Weights of a small mixture-of-experts language model, trained from scratch on English Wikipedia: 48 experts in each of 9 layers, 359M tokens.
Below are experts of layer 4 (counted from 0) of a mixture-of-experts language model. Rows are named router (the router's row for the expert), up (a neuron's input weights, with its number) and show model dimensions 0-95. Each number is 128 + 32 x the weight over its row's rms, rounded and kept within 0 to 255.
After each expert's rows: a language model's description of what the expert responds to; "mostly gets" lists some tokens that are sent to it at least half of the time. This comes from a sample of Wikipedia text that the model never trained on.

# expert 43
router [137 154 177 117 145 177 154 128 114 124 163 108 131 148 145 105 114 119 161 110 155 146 157  97 165 103 156  88 104 134 173 159 163 169  93 105 129 119 122 146 163 141 128 154 121 160 140 151 101 145 127  76 118 155 147 161 144  92  58 124 111 118 106 104 133 110 184 126 120 127  95 138  88 107  98 154 127 130  93 122 145  63 155 152 146 169 161 110 141 176 169 131 150 111  95  76]
up10 [139 117 111 175 115 128  77 125 134 126 109 123 103 151 128 172 122  56 106  89  77 140 170 140 150 131 149 118 141  90  74 203 168 169 101 102 105  26 149  93 132 202 172  82 143 143 130 105 109  90 142 103 126 137 160 153 140 143 182 104 107 122  96 120  95 123 124  83 132 159 124 131 106  76 113 130 140 104 160 120 115 112 109 196 152 115  58 144 114  80 181 143 157 111 103 152]
up11 [ 99 124 128  57 142  86 158 139 131 113 133 126 112 132 130 141 126 101 153  76 204 115 163 216 111 129 104 114 181 168 139 173  68  96 179  92 110  99 132  92 132 108 120 133 108  61 120 173 141 158 174  79 161  97 155 123 119 119 124 107 180 123 110 159 143 160 146 106 172 140 171 106 182 153 125 149  81 159 172 106 162 121 169 162 146 123 117 122 117 151 123 154 105 160 112  96]
up12 [ 78 161 140  81 149 131 123 129 112 128 105 153 146 133 142 166 115 148 150  89 189  96 145 157  68 122 153 100 133  70 125 156 153 155 129 128 175  89 124 186 131 126 129 119  96 179  73 127 243 149 157  68 105 112 135 173 105 137 144 137 132 106 180  90 114 104 115 135 159  86  93 137 139  72 123 108 104 161 165 147  52 125 100 141 187 128 106  76 128  96 136 153 122 154 152 140]
up13 [ 81 101 134 151 113 164  68 154 157 107 141 153 128 144 157 135 192 110  83 124 107 175  93 138 153 202 145  97  87 176  91 130 154 130 129 111 162 115 196 130 166 179 157  38  88 110 116 165 166  68 122 111  96 149 135 106 100 120 127 192 144 142 105 145 140 126 122 155 127 164 152 121  75 155 142 176  90 155 127 178  94 108 193 107 100 187 102 136 125 107  95 161  79  99 116 166]
up14 [137 120 125 146 124   6 117 124 151 154 130 104 147 129 161 153 131 109 149 124 119 135 115 144 105 142  78 188 152 119 105  99 124 156 159 167 114 128 141 136 123 149 106  79 157 170 114 144 103 110 213 218  91 119 156 128 131 130 160  92 129 127 158 127 169 148 159 113 147  94 162  96 140  94  83 126 110 142  85  96 114 106 131 118 157 116 139 148 184 109 107 186 112 143 137 130]
up15 [ 91  82 158 135 118 172 146  76  99 142 150 151 119  94 148 148 154 119 138 145 106  80  51 129 165  53 136 121 136 104 163  90 111 149 133 148 150 123 153 157 162 154 149 119 128 130  90 143 166 141 133 120 193 101 102 148  42 122 165 101 116 109 138 132 173 109 111 126 131 113 183 143 120 121 102 133 159  48 105 153  91  86 155 124 156  94 127 166 164  92 118 147 153  71  77  67]
up16 [113  93 134 114 176 134 198 166 174 113 116 128 158 156 109 111 166  96 174 123 100 116 143 125  61  75 123 122  96 135 148 166 120 105 129 103 107 121 154 169  88 104 118 127 105 172 100 171 147 150 122 152  74 168 141 124 153 110 154 156 143 189 139 113 147  61  71 126 125  70 213 169 102  39 124 101 186 133 130 137 119 156 125 108 120 132 113 134 149 124 146 145 139 168 136  40]
up17 [118 126 112 115 125 128 147  88 123 108 162  99 130 117 182  46 144 158 142 117 115 117 158 192 143  92 127 120 138 141 143 106 180 131  70 127 109 105 159  92 174  43 118  93 121 174 163 122 154 140 152 111 110  80 157 113 141 128  97 110 131 154  79 151 151 128 142 111 104  82 136 155 117 100 140 139 104 112  82 134 186 146 196 146 149 104  87 166 106 152 159 151  62 153  55  83]
up18 [ 61  99 128 167 127 135 144 100 129  94 133 124 167 140  83 103 160 139 133 203 154  55 152 150  43 106 150 133  99  91  88 138 166 154 105 131 152 144 167  95 139 146 126 150  91 117  88  86 107 112 107 150 135 104 124 159  49 119 178 180 141 201 163 117 107  81 144  82  92 128 126  92 112 153 190 110   0 121 159 175 118 152 158 143 134  83 131 171 172 145 141 131 122 131  62 126]
up19 [134  82 132 130 155 107 166  96 122 134 166 127 136 117 101 188 138  81 181 146 168 192 124 164 101 173  56 100 135  75  78 160 146  97  88 152 167 148 100 206 105 124 145  72  92 138 161  96 152  89 148 122  99 130 201 134 118 120 121 150 171 152 166  84  93 145 203  92 115  76  98 181 118 147  96 110 103 109  87 127  96 140 172  83 115 117 113 150 133 125 180 178 174 185 131  93]
It responds to: Word-final pieces of Slavic, Turkic, Finnish and other foreign names and places, such as -sky, -ov, -ów, -ä, -ija, -y.
mostly gets: "sky", "ski", "ovsky", "у", "jord", "ów"

# expert 25
router [182 102 193 128 140  90  91 168 121  69  72 160  61 136  91 202 116 164 140 149  92 118 144  90 139  79 109  62 110 161 158 143 145 100 112 124 103 130 139 185 143  95 129 148 104 124 148 142 116 143 109 153 102 195 118 122 104  97 132 117  87  81 124 140 111 116 129 123 132 113 157 111 132 166  68 163 115 146 117 124 104 121 117 130 170 121  52 159 118 160 160 172 114 150  87 107]
up0 [126  61 114 181  79 107  58 108  84 111 132 167  68 120 125 155 152 171 179 106 117 130 111 131 169 116 155  49 119 151 156 153 147 161  99  89 111 152 113 102 139 134 166 163 114 117 128 137 134 119 103 136 104 159  99  67  97 137 101  75 120 127 145 132 154  82 150 128  83 153 179 129 131  85 128 186 119 154 117  77 157  58 171 138 162 171  99 151 112 112 118 155 145 133 181  99]
up1 [136 169 107 122 170 155 105 165  74 128  90 133 145  70 174 124  95 110 154 113 145 128  97 196 117  97 174 113 165 128  75 150 156 130 123  83 114 193 181 148  61 123 140 124 127 158  89 146 125 130 159 108 135  83 149 128 128 130  91 101 123 174  95 125 214 180 132 123 122 161 107 160 153 124  93 166 140 130 119 129 156 126 150  62 165 162 100  98  92  64 120 138  95 105 137 197]
up2 [138 125 140 158 105  94 130 134 216 131 220 154 130  26 111 210 160  69 169 129  98 109  81 183  94 163 134 133 158 162  85 115 155 145 118 141 130  65 103 139 135 140 139 127 162 126 128 124 154  74 112 113 164  90 156 128 119  93 134 177  90 108 197 125 122 127 148 141 141 136 184  83 114  88 124 132 140 126 160 123 151 102 127 149 102 115 139 111 109 110 121 132 121  99 117  67]
up3 [122 145 130  89 139  58  52 102 131  76 112 157 140 118  80 121 116 108 121 169 134 101  93 151  90 157 114 130 122  93 104  92 151 139  96 155 117 192 115 173 107 116 147 106  67 108 145 139 125 119  84 173 120 163 172 131 125 209  93 140 105  94 202 121 170 157  86 112 136 117 177 153  97 150  93 152  73 136  71 128 171  80  87 132 125  98  95 128 135 131  91  86  69 130  80 107]
up4 [ 84 198 144 112 126 139 181  75 107 119 106  88 130 125 151  26  83 151 100 108 176 113 154 150  70 129 173 114 126 190 104 115 123 169  80 152 150 185  64  88  94 123 128  85 136 123 106  84 147 120 126 121 120 121 162 135 138 137 111 158 117 105 108 114 129 177 128  85 124 146 170 164 137 109  67 112 149 117 120 128  97  90 102 146 163 129  52 135 132 134 148 188  99 144 148 131]
up5 [140 138 188 148  97 126 168 118 182  99 163 141 111 132 118  71 177 159 144  77  99  92 132  55  96 177 151 141 167 120 139 112 135 163 164  99 133 181 159 152 115  80 141 152 118 147 134 163 208 113  87 140  60 110  91 113  98 129 127 150 127 129 142 127  90 130 102 125 182 136 114 185 118 142 111 132 146 139 103 188 152 150 171 136 213 138 101  49 145 120 106 142  87 130 144  91]
up6 [ 96 106  75 134 220 112 152 118 185 112 106 100 105 123 117 133 143 125 154 128 159 107 187 193 126 156 165 114 147 154 127 102 137  95 121 141  60  97 147  59  96 167 154  66 111 183 126 134 100 158  96 140  99 140 109 151 111 161 128 112 110 166 103 129 122 104 116  98 100  67  67 112 140 182 114  95 176 125 136 119 108 130 142 154 126 152 110 167 130 160 135 183 143  82  94  99]
up7 [101 102 168  91  89  82 130 115 184 166 143 155 138 155  74 176 135 114  71 159 102  96 179  35 149 103 111  99 127 104 112 116 120 116 117 107 188 120 198 104 133 177 149  85 135 121 111 147 116  98 110 172 100 149 136 139 124 123 187 143  81  75  72  91 138 166  94 100 137 146 154  74 126 140 110 139 155 164 110 115  90  89 130 114 200  82 135 121 117  98 141 138 124 107 133 129]
up8 [171 107 115 130 137 134 111  65 131 149 174 152 154  37 120 123 161 118 137 106 123 114 111 166  77 139 173 155 113 148 130 157 126 170 111 206  70 116 149  94 177 139  80 119 153 154 120 124  80 163 108 105 151  75 102 114 101 103  86 166 106 131 136 131 101 174 134 108  54 158 183  94  84  72 123 138 141 158 137 117 144 114 200 125  88 146 122 154 131  94 133 160 134 101 168 133]
up9 [119 105 136 139 174  92 150 126 149 116 117 108 101 104 144 172  81 135 158 187 124  88 130  82 156 152 158 122 124 135 107  98 156  83 186  85  66 104 147 125 167 182  97 174 118 147 163 166 132 105 127 145 141 139 169  93 154  51  74 144  94  87 188 131 150 129 155 104 191 143 162 116 101 153 135 138 118 135 123 123  85 188 114  96 158 110 101 149 143  99 163 128  96 141 107  90]
It responds to: Colons after infobox field names, especially Coordinates:, and the digits, degree and minute marks inside coordinates, plus line breaks between fields.
mostly gets: "′", " Listed", "Studio", " Occupations", " Interactive", " Current"

# expert 28
router [141 157 176  89 167 139 178  97 130  60 118  99  99 139 128 154 162  85 154  73 108 191 140 104 177 120 179 131 146 184 160 131 149 159 102 143  64 112 111 107 161  65 169 133 119 138 140 159  95 186  89  69 117 155 158 189 126 109 100 115 183  97 152  80 148  92  37 107 162  99  76 124 104 132 140 117 136  85 148 134 159 104 142 171 117  72 174  98 114 125 103 156 146 139  92 197]
up0 [ 57  92 168 124 101 132 124 139 104 141 137  98  92  53  63 207 129 156 130 157 165  80 140 119 147 181 127 125 117 102 160 125 110 164 113 161 125 134 140 132 156 139  74 190 115  95 132 157 103 139 121  95 115 120 103 132  99 106 149 139 174  84 195  95  87  92  91 146  96 102 115 220  96 149 114 144  35 113  98 139 100  88  79 137 130 119 134  80 102 111 156 178 104 128 153 100]
up1 [156 150 193 104 126 115 154  99  86 113 139  82 128 121 173 138  83  95 144 139 160 120 126 199  88  36 126 122 143 160 121 139 136 145 149 167  73 130 120 121 124 155  95  84  87 157 143 136  90 134 120  97 135 212 103 167 120 118 168 120 132 123 124 148 193 138 113 117  90 157  71 181 128 124 132 153 156  82 145  80  83 130 176  78  96  63 156 106  85 132  77 193 155 147 139 135]
up2 [139 106 169 134 161  83 125 138 172  61 104 124 195 161 172 186  74 108 172 124 121 113 116 108 117 114 149 195 128 121 137  98 142 132 106 188 159 143 149 157 160 136 102  56 111 157 141 140  88 163 112  93 102 136 129  29 133  91 102  92 151 129 117 151 148 168  91  95 112 127  92 178 105 115  92  31 161 127  61 119 138 117 121 177 141 112 107 141 116 149  87 133 109 117 103 118]
up3 [125  27 140 163 138 122 164 139  79 133  90 162 150 150 120 154 136 106 189 168 110  77 141  99 102 114  47 125 118 127 156 135  84 131 183 184 125 116 202 144 102 164 134 103 151 127 131 159 113 158 116 161 125 137 156 115 171 168 124 146  55 138 131 129 118 119 122 105 123 101  88 199 105 122 139 198 138  94  93 158  97 119 127  63 111 133 158 134 105 149 123 140  97 209 145 108]
up4 [161  79 191  88 177 127 116  61 101 122 127 184 119 143 161 161 206 174 138 124 117 159 133 106 181 183  74 134 130 100  12 122 180  76  93 157 133 122 122 108 160 111 100 142 124 126  84 146 136 128 121 160  79 137 118 154 105 138 112 151  84 124 166  68 151  96  84 114 142  54 116 106 121 168 122 136 101  98 120 135 155 133 135 101 136 111 157 103 125  98  86 113 181 119 124 134]
up5 [126 128 109  68 115 117 125 103 145 100  87 140 112  85 132 166 137 128  56 166 101 177 132 182  98 119 115 134 140  69  46 114 125 139 194  71 133 111 155 159 178 117 113 109 134 177 151 165 107 202 118 101 117 147 141 107 101 125 135  91  88 110 191 131 129  80 128 122 124  92 139 114 198 145 115 120 127 112 136 126 119  87  83 112 217 140 151  78 125 121 132 196 116 126 106 147]
up6 [146 125 150  80 162  92 105 112 112 134 112 130 129 131 180  87 185  52 163 106 101 109 164  89 162 158 156 167 117 102 112 131 181 156  96 161 153 147  98 146 208 104 126 128 107 165 114 167  56 100 126 158  92 134 163 174 117 112 137 117  77 140 134 110  95 108  70  79 141 129 128 110 179 156 146 154 133 124  77  99 107 101 156 183 188 104 142 132  92  91 116 168 103 137 177 140]
up7 [ 80 159 147 114 107 182  97 107 159  70 117 181  97 151 146  90 137 148 166  97 174 135 175 153  84 103  83 102  68 105 105  84 150 129 156 133  55 103 152 117 163 119 155 122 101 144 123 115 156 170 136 154 162 121 127 105 148  84 111 120 105 167 144 100 171 167 119 142 144 156 184 179 151 145 144 164  69 152 137 176  97 194 150 140  79 163 144 147  73 125  95  77  88 127 132 174]
up8 [137 106 206 167 130 126 178 155 105 119  62  80 112  92 127 169 143 105 207 124 133 131  75 179 106 148 104 131 108 143 126 153  65 137 130 173 123 100 136 128 142 129 152 113 114 136 142 133  71 151  97 127  88 109  87 115 117  79 143 104 103 105 119  99 133 189 136 135 144 114 111 115 135  32 130 132 182  88 126 156 130 117 138  92  91 119 141 135 161 121 156 141 158 201 182 115]
up9 [119  91  86 152 122 102 153 142 119 118 194 113  47 130 168 144 151 131 109  88 126 138 112 171 118 133 123 167  59  91 193 103 112 130 136 125 103 118 124 160 122  93 144  97 152 163  82 120 138 144 128 145 169 155  48  96 136  85  83 157 144 158 119 123 148 152  69 171 146 106 129 140 179  96 136 153 138  59 121 172 163 106 114 132 142  76 121  88 110 178 127 130 153 106 159 113]
It responds to: Word-final suffix pieces of nouns, chemical and taxonomic names, such as -ion, -ity, -ium, -ilia, -aine, -is.
mostly gets: "ance", "ium", "ulus", "omy", "ibility", "iation"

# expert 13
router [154 151 146 115 155 146 144 158 112 127 184  65 117 124 116 111 126 129 110  97 156 133 167  88 187 144 153  70 154 142 176 147 138 152  75 108  57 111  92 171 110 124 121 139 126 133 145 128 153 104  85  97  90 111 141 118  97 120  62 126  62 128 113 105 138 180 173 108 147 151  80 147 110 116 109 153 108 150 119 127 129  61 134 169 140 175 146 125 134 145 158 123 118 125 109  76]
up0 [137 112 116 128 128  84  95  75  92 120 128  95  67 120 145 125 139 181 197 186 131 141 111 160 108 144 116 100 112 119 134  81 103 153 152 108 125 112 150 118 114  90 131 134 108 123 206 133 134 124 170 101 144  83 125 172 151 129 121 145 115 127 157 160 129 137 136 156 141  96 103 135 124 117 110 111 121 149 147 137 211 182 124 137 141  65 138 107 130 150 132 131 129 114 160 125]
up1 [ 93  64 168 159 125 108 153 155 116 173  90 166 131 132 143 145 129 153  91 142 148 138 130 102 166  98 140 115 115 192 121 109 138 148 130 156 106 111 132 176 163 156 130  92 131 127  77  95 129 184  89 162 154 104 136  98  99 108 109 114 134  99 110 125 109 153  98 156 140  84  88 118 130  83  46 176 152 155 143  28 149 103 119 170 113 140 114 107 145 122 152  79 154 142 125 121]
up2 [145 192 180 107 127 122 126 150 129 155 186 130 135 133 116  85  84 103 134 129 164 130 140 164  93  50 128 146 121 139 128 154 173 106 118 170 195  57 138 106 206 144 111  89 151 202  74 140 161 134 192 100  58 155 140 124 107 161 106 169 134 132  93 104 134  96 125 115 144 129 128 124 126  58 145 189 162 176 128 146 168 161 128 124 131 191  96  96 121 125 135 185  92 215 184  70]
up3 [144 174 161 147  68  94 131 161 121 125 138  82 139 140  98 137 106  95 134  99 108 184 116 129 140 120 108 171 167 137  90  97  98 184 161  91 141 114 137  99 147 126  93  61 128 155 124 159 119  92 168 115 154  99 186 149  96 159 122 172 119 117 125 105 162 128 151 156 124 107 112 116 159 143 133 116 150 126  97 124 101  85 135 147 166 110 174 107 121 107 121 144  83  85 180 102]
up4 [124 163 115 173  95 126 118 146  92 177 182 102 133 193 142 122 134 115 177 114 214 131 111 109 117 138 126 159 165  92  93  87 108  73 151 169 105  75 118 152 169 113 149 156 184 123  93 127  44 108 103 175 173 120 118  76 169 118 178  98 151 187 161 131 112  96 157 135 116 137 158 139 102 133 100  98 127 111 129  82 131 157 134 204 118 145 176  80 141 125 122 115 147 158 145 128]
up5 [137 135  72  96 165 114 176 157 160 173 101 102 159 161 140  82 108 120 236 108 149 141 107 151  29 146 151 131  86 155  31  87 124 105 144 191 195 131 127 115 127 145 139 115  57 132 147 127 142 113  86  89 131 101 155 139 128 159 189 161 180 126 114 120 138 145 110 127 146 123  88 134 163 149 125 115 112  62 134  87 151 121 102 141 162 137 149 144 140 134  90 118 111 107 114 132]
up6 [168  84 119  91 113 146 129 111 127 133 137 178 140 149 120 145 112 139  83 111  69 120 169 150 146  38 152 119 173 145 135 143 103 126  68  94 150  97 158 158 117  89 172  57 146 128  67 122 138 134 144  75 172 145  84 149 125 140 116 117 120 176 115 129 130 123  94 146 149 130 139 144  91 133  99 150 103 118  58 159 119 171 167 100  76 132 143 107  69  84 136 117 126  74 150 161]
up7 [140  56 195  71  73  88 109  96 159 147 128 108 127 185 119 122 103 153 139 159 140 110 122 149 141  96 110  98 127 173 131 171 158 107 113 113 145 126 167 137 188 138  44 114 173 163 135 123 108 144 171 184 109 128 124  88 138 128 138 151 150 126 120  95 101 154 104 123 130 119  47 163 182 108 116 142 171 115 152 178 156 128 151  53 120 178 172 121 101 152 140 112 105 121 118 171]
up8 [149  93 131 120 102  66 161 172 136 136 116 105 126 153 162  85  69 150 134 143 132 119 108 122 122 129 152 161 109  99 140 159 141 153 116 108 146 158  71 196 147 151 137 119 101  74 124 136 140  76 140 118 142 154 102 177 126  97 172 145 103 180 112 139 102  77 123 119  60  84 190 161 126 117 122 139 176 106 133 105  87 108 115  86 109 132 178 101  74 147 128  83 104  99 140 113]
up9 [146 154  77  99  95  87 151 132 120 128  49 123 147  66 120 103 122 127 158 218 123  95 163  72 107 137 106 130 126 137  99  94 103  80 125 219 192 161  87 136  99  98 154 121 156 121 111 117 136 121 157  75  76  85 146  99  89 124 176 127 138 112  52 145 157 118 131  86 130  71 148 139 157  60 144 120 118 138 103 104 133 177 136 115 140 195  75 111 107 143 123 156 127 125 158 142]
It responds to: Surnames and their word-piece endings in Spanish, Portuguese, Italian and similar names, often in lists or tables, such as Silva, Aguirre, Manuel, Perez.
mostly gets: " Silva", " Manuel", " Miguel", " Juan", " Gabriel", " Kumar"

# expert 40
router [178  94 167 118 134 105  94 104  99  84 153 103 143 156 100  99 102 101 101 121 120 145 183  90 163 131 135  91 156 108 177 161 155 134 141 145 131 152  78 150 130 114  99 142 108 154 169 110 131 137 164 154  89 149  99 188 124 116  67 153  99 132 103 110 123 149 114 137 169 153 157 134 133 168 125 126 120 122 169 169  94  53 164 138 112 111 147 175 144  93 155  91 169 103 121 124]
up0 [ 91  79 133 189 133 106 136 138 107 122  90 128 103 153 104  88 158 183 134 130 160 158 100 177 147 119 167 171 134  64 112 140 131  65 149 124 124 109 157 129 166 143  82 135 156 127 134 149 142 149  95  53 127 171  78  85 104  85  96 168 132 163 112  97  85 137  79 208  49 153 124 109 125  42 109 144 173 158 165 159 146  89 152 141 121 166 136 112 109 104 169 171  73 163  87 140]
up1 [161 146 117 106  85 106 120 105 146 116 152 173 104 171 169 149 151 103 125 113 141 157 155 108  93 122 162 134 111 136 129 121 105 155 105 160 143  91 111 167 155 122 155 173 136 145 133 117 112  93 132  85 124 103 111 167 157 100 113 108  48 100 120  81 151 171  92  97 154 123 123 206  96  94 124 174 126  98 118 141 166 116 155 125 134 170 122 164 132 100 161 174 144  98 160 138]
up2 [129 116 105 114  91 103 143 104  86 108 129 122 123  69 137 126 103 150 121 119 131  98 170 183 122  87 131 180 151 107 140 140 160 120 149 139  94 160 255 147 190 110 120 143 143  57 162 151 108 148 168 137 123  60 138  42  94 131 108 115 171 111 135 158 134 121 122 143 122 147 109  96 141 136 178 101 107 121 139 152 126 147 117  89 105 126 141 137 113  78 149 137 150 180 174 181]
up3 [179 116 165 166 137 103 153 130  99 130  95  65 135 126  85 127  69 135 159 199 140 156  75 139  88 107  98  80  84 118 108 124 141 146 139 122 110 101 116 176 180 119 130 106 115 128 111  97 143 154 147 157 136  89 108  96 166 166 157 136  98 130 127 202  74 134 123 154 153 158 168 147 131 113  93 103  84 146 129 136 148 162 101  99 135  98  93 123 119 135 158 145 115 169  98  82]
up4 [ 83 153 125 142  60 102 161 139  96 114 183 190 171 169 100  97 111 139 132 120 124 172 161 128 148 138 106 123 148 144 120  74 120 116 160 127  85 130 156 136 107  73 145 154 113 161 148  89 141 134 115 128 127 144 139  43 110 192  83 141  72 124 122  76 121 129 111 103 130 155 162 200  88 175 124 123 147 107 107 100 105 108 109  58 139 115 153  78  96 197 120 133  55 182  76 161]
up5 [112 104 155 114  52 150  73  88 161  92 208 121 114 132 113 107 153 142 182 219 150 142  90 117 109 138  87  73 133 125 135 150 129 160 146 102 159 184 141 133 144 135  94 118  99 119 121 127 175 127 121 127 118 166 110  64 108  92 131 107  84 159 121 143  80 125 103 115  70  86 144 141 133 119  45 182  89 128 155  75 124  82 177 129 132 141 106  56 160 118 145  84 132 126 139  85]
up6 [147 111 124 137 118 130 100 162 148 131 137  98 127 139 142 136 175 131 122 122 192 139  74  93 148  80 110 100 111 155 120  97 168 152  49  70  54 149 208 139 149 151  74 153 127 143 121 119 139 195 126 150  90  97 138 182 132 114 158 116 104 109 159 160 165 170 127  97 160 122 116  64 144 105 157 150 138  66 136 136 102  64 140 124 144 164 113 112 193 148 117 152 163 164 181 131]
up7 [130 142 113 167 121 148  94 123 101 103  97 112 143 151 138 159 132  30 113 111 102  94 139 125 166 150 107 107 144 102 132 177 140 120 142  92 150  95 172  96  92 112 140 122 112  94 114 111  89 146 119 129 126 166 149 110  99 136 106  74 137 148  75 127 154  97 140 117  88 122 142 129 126   0 138 202 165 128 138 111 194 112 149 160 154 170 106 118 135 152 129 154 103 141 152 125]
up8 [143 115 113 152 208 165 130  60 102 103 135 137 126 117 113 160 139 154 116 111  96 141 137 161 133 182 139 206 131 134 109 100 118  93 140 149 146 175 134 120 122 117  94 168  93 109 127 174 120  60 148  92  98 158 109 104 148 128 152 163 118 123 104  81 150 113 113 184  80 110 114 129 148 131 162 127 154 141  22 103 102 173 113 124 143  86 133 183 161 111 141  95 140 137 116 136]
up9 [110 126 138 121 157 113  98 143 142  89 108 163 149 115 134 149 168  95 123 122 128 150 146 142 144  67 144  71 165 132 114 134 110 120  77 143 121 124 171 144 101 200 130 159  58 129 154 162 123 142 136 130  84 153  96 104 146 104 119 163 128 124 168 105 121 149 104 164  75 113 110 147 115  88 147  54 150 109  99  98 133 125  94 118 154 139 159 159  73 154  71 186 165  63 146 157]
It responds to: Colons and labels in infobox-style fields such as Time zone:, Section:, Density:, Scientific classification, and times like 2:59.
mostly gets: " Binomial", " ·", " →", "–:", " classification", " :"

# expert 27
router [155 108 188 138 115 149 136  63 116 152  66  94  69 118 160  92 154 135 175 128 114 125 161 149 125  93 140 106 101 192  64 159 148 146 105 118  99 129 167 121 163 110 116 132 188 146 110  86 187 139 156  87 101  81 133 174 108 238 179  88 147 131 121 198 146  66 126 120 144 138 116 124 179 110 154 123 159 125 140 100 143 183 220 113 184 141 118 167  89 150 101 145 118 202 117 139]
up0 [139 150 158 132 177  71 148  91 133 136 134 116 146 168 155 149 108 165 206 140  69 120  99 142 105 119 152 175  95 147 126  64 117 141 142  70 162 150 142 118 144 170 104  48  88 105 134 146  78 104 127 175 127 142 137  76 137 120 152  85 116 124 194 124 192 123 155 126 103 148 138 137 106 108 150 156  88 143  64 119 152 157 122  92 122  90  95  69 120  63 115 188 131  87 106 171]
up1 [130 174 129 135  85 128  99 174 181 116 156 164 147 114 141 153 168 131 128 133  73  99 154 104  67 103 119 154 146 148 214 137 121  90 117 144 199 120 134 199 157 217 125  85 112 125 135 136 128 119 118 132 171 169  54 136 132 105 107 135  96 111  83 200  86  73 167 110 142 149 133 119 183 103 161 141 189 192 183 142 107 116 114  82 118 121  88  80 106 117 116 135 165 168 120 124]
up2 [162 119 116 168 163 159 110 113 121  82 192  78 103  71 103 110 198 130 115 149 115 201 149 107 132 181 119 142  82 122  98 158 145  62 101 149 189  84 127 132 115 201 109 113 182 118 139 115 123 139 109 124 106 121 123 111 102 132 137 140 122 134  72 106 101  88  83 164 139  96 165 134 168 129 100 148 112 134  96 142 172 158  42 138 117 153 105 128 105 140 115 108 150 140 123 165]
up3 [ 70 106 201  96 123  20 130 141 111 137 139 126 142 118 109 189 135  40 144 111  94 148 125 158 152 147 123 113 172 197  86 102 188  93 112 173 137 147 123 116 126 120 103 150 148 132 116 122 163  60  96 109 164 132 136  50 140  97 146 121 120 116 128  98 129 156 115 141 165 154 144 112  89 184  87 127 138 145 147 110 107 141 122 131  96 126 122 130  91 160 141 148 189 158 185 120]
up4 [130 149 118 108 176 122  58 134 132 118 103  63 112 158 143 117 100 131  86 132 125 107 170 134 139  82  93 198  81 112 126 102 160 136 115 141 122 193 125 141 136  80 186  98 174 175 144 208 144  69  87 206 168  99 104 173 147 100 103  66 100 153  94 156 152  98 153 158 149 120 151 154 123 170 120 142  63 124 194 111 166 133 141 133 162 161 142 107  79 116  98 117 137 155 101 137]
up5 [149 177 141  99 166 145 111 135 164 110 156 122 174 129 145 178 109  87 119 132 116 106  96 132 102 152 148 165 122 182 135 105 102  77 146  85  92 108 179 210  73  80  66 132  25 112 106  89 130 108 150 164 192 170 119 146 161 168 139  61 119 116 130 162 118 121 158 137 126  93  95 117 127 162 119 147 111 158 123 124 121 107  86  72 160  90 135  89  77 116 116 105 177 169 105 156]
up6 [140 125 129 185 128 112 126 130  91 193 199 138 158 164 130 148 108 109 101 216 120 115 143  99 193  75 128 134 109  61 176 111 152 137 143 156 166 114 111 190  84 150 158  71 135 100 122 142 131 105 123 175 104 130 177  16 123 126 126  54  94 148  85 107 119 108 101 120 158 116 161  86 144 172  78 148  78 134 169  77 126 126  87 138 183 158 135 121 108 177 120 106 138 104 150 146]
up7 [ 73 149 207  96 165 112 145 128 109 104 123 106 137 175 131 175  65 116 102 132 167 151 103 139 143 135  75  78 143 201 176 149 100  96 114 164 194 116 159 123 137 137 104 151  84 128 107 143 135 119 141 119 150 160 155 131 141 131  85 117 100 151 128 140 130  86 155 123 121 147 124 152 133 183  93 105 164  98 151 142 151 144  61 122  93 167 123 139 146 114 141  87  86 171  93 152]
up8 [ 62 153 168 106 165   0 137 114 141 135 162 122 117  71 110 107 101  92 138 106 129 108 103 150  80 116  78  54 143 115  91 105 192 155 116 148 109 116 123 115 155 181 204 100 158 121 115 158 110 123 125 129 206 121 169 161 127 129 140 162 138 105 113  94  85 113 166 106 112 122 141 145 158 111 147 126 108 113 162 121 111 148 162 148  70 133 105 117 121 122 129 149 133 149 228 100]
up9 [173  82  89  99 149 117 133  19 133  64 125 185 136  67 112 109 132  96  95  97 138 111 110  88 139 102  86 204 174 115 131 109 114 170  87 140 166 118 156 136 112 102 133 107 159 105  63 162 136  94 117 114 169 111 125 130 137 145 146 151  89 125 118 211 109 119 128 106 129 142 142 126 108 101 109 133  99 112  76 147 186 179 140 132 144 208 114 110 153  47 149 120 167 159 150 100]
It responds to: Periods ending sentences, often after closing quotes or parentheses, in running prose before a new sentence or line break.
mostly gets: ").", "\".", ".\"", "!\"", "'.", "?\""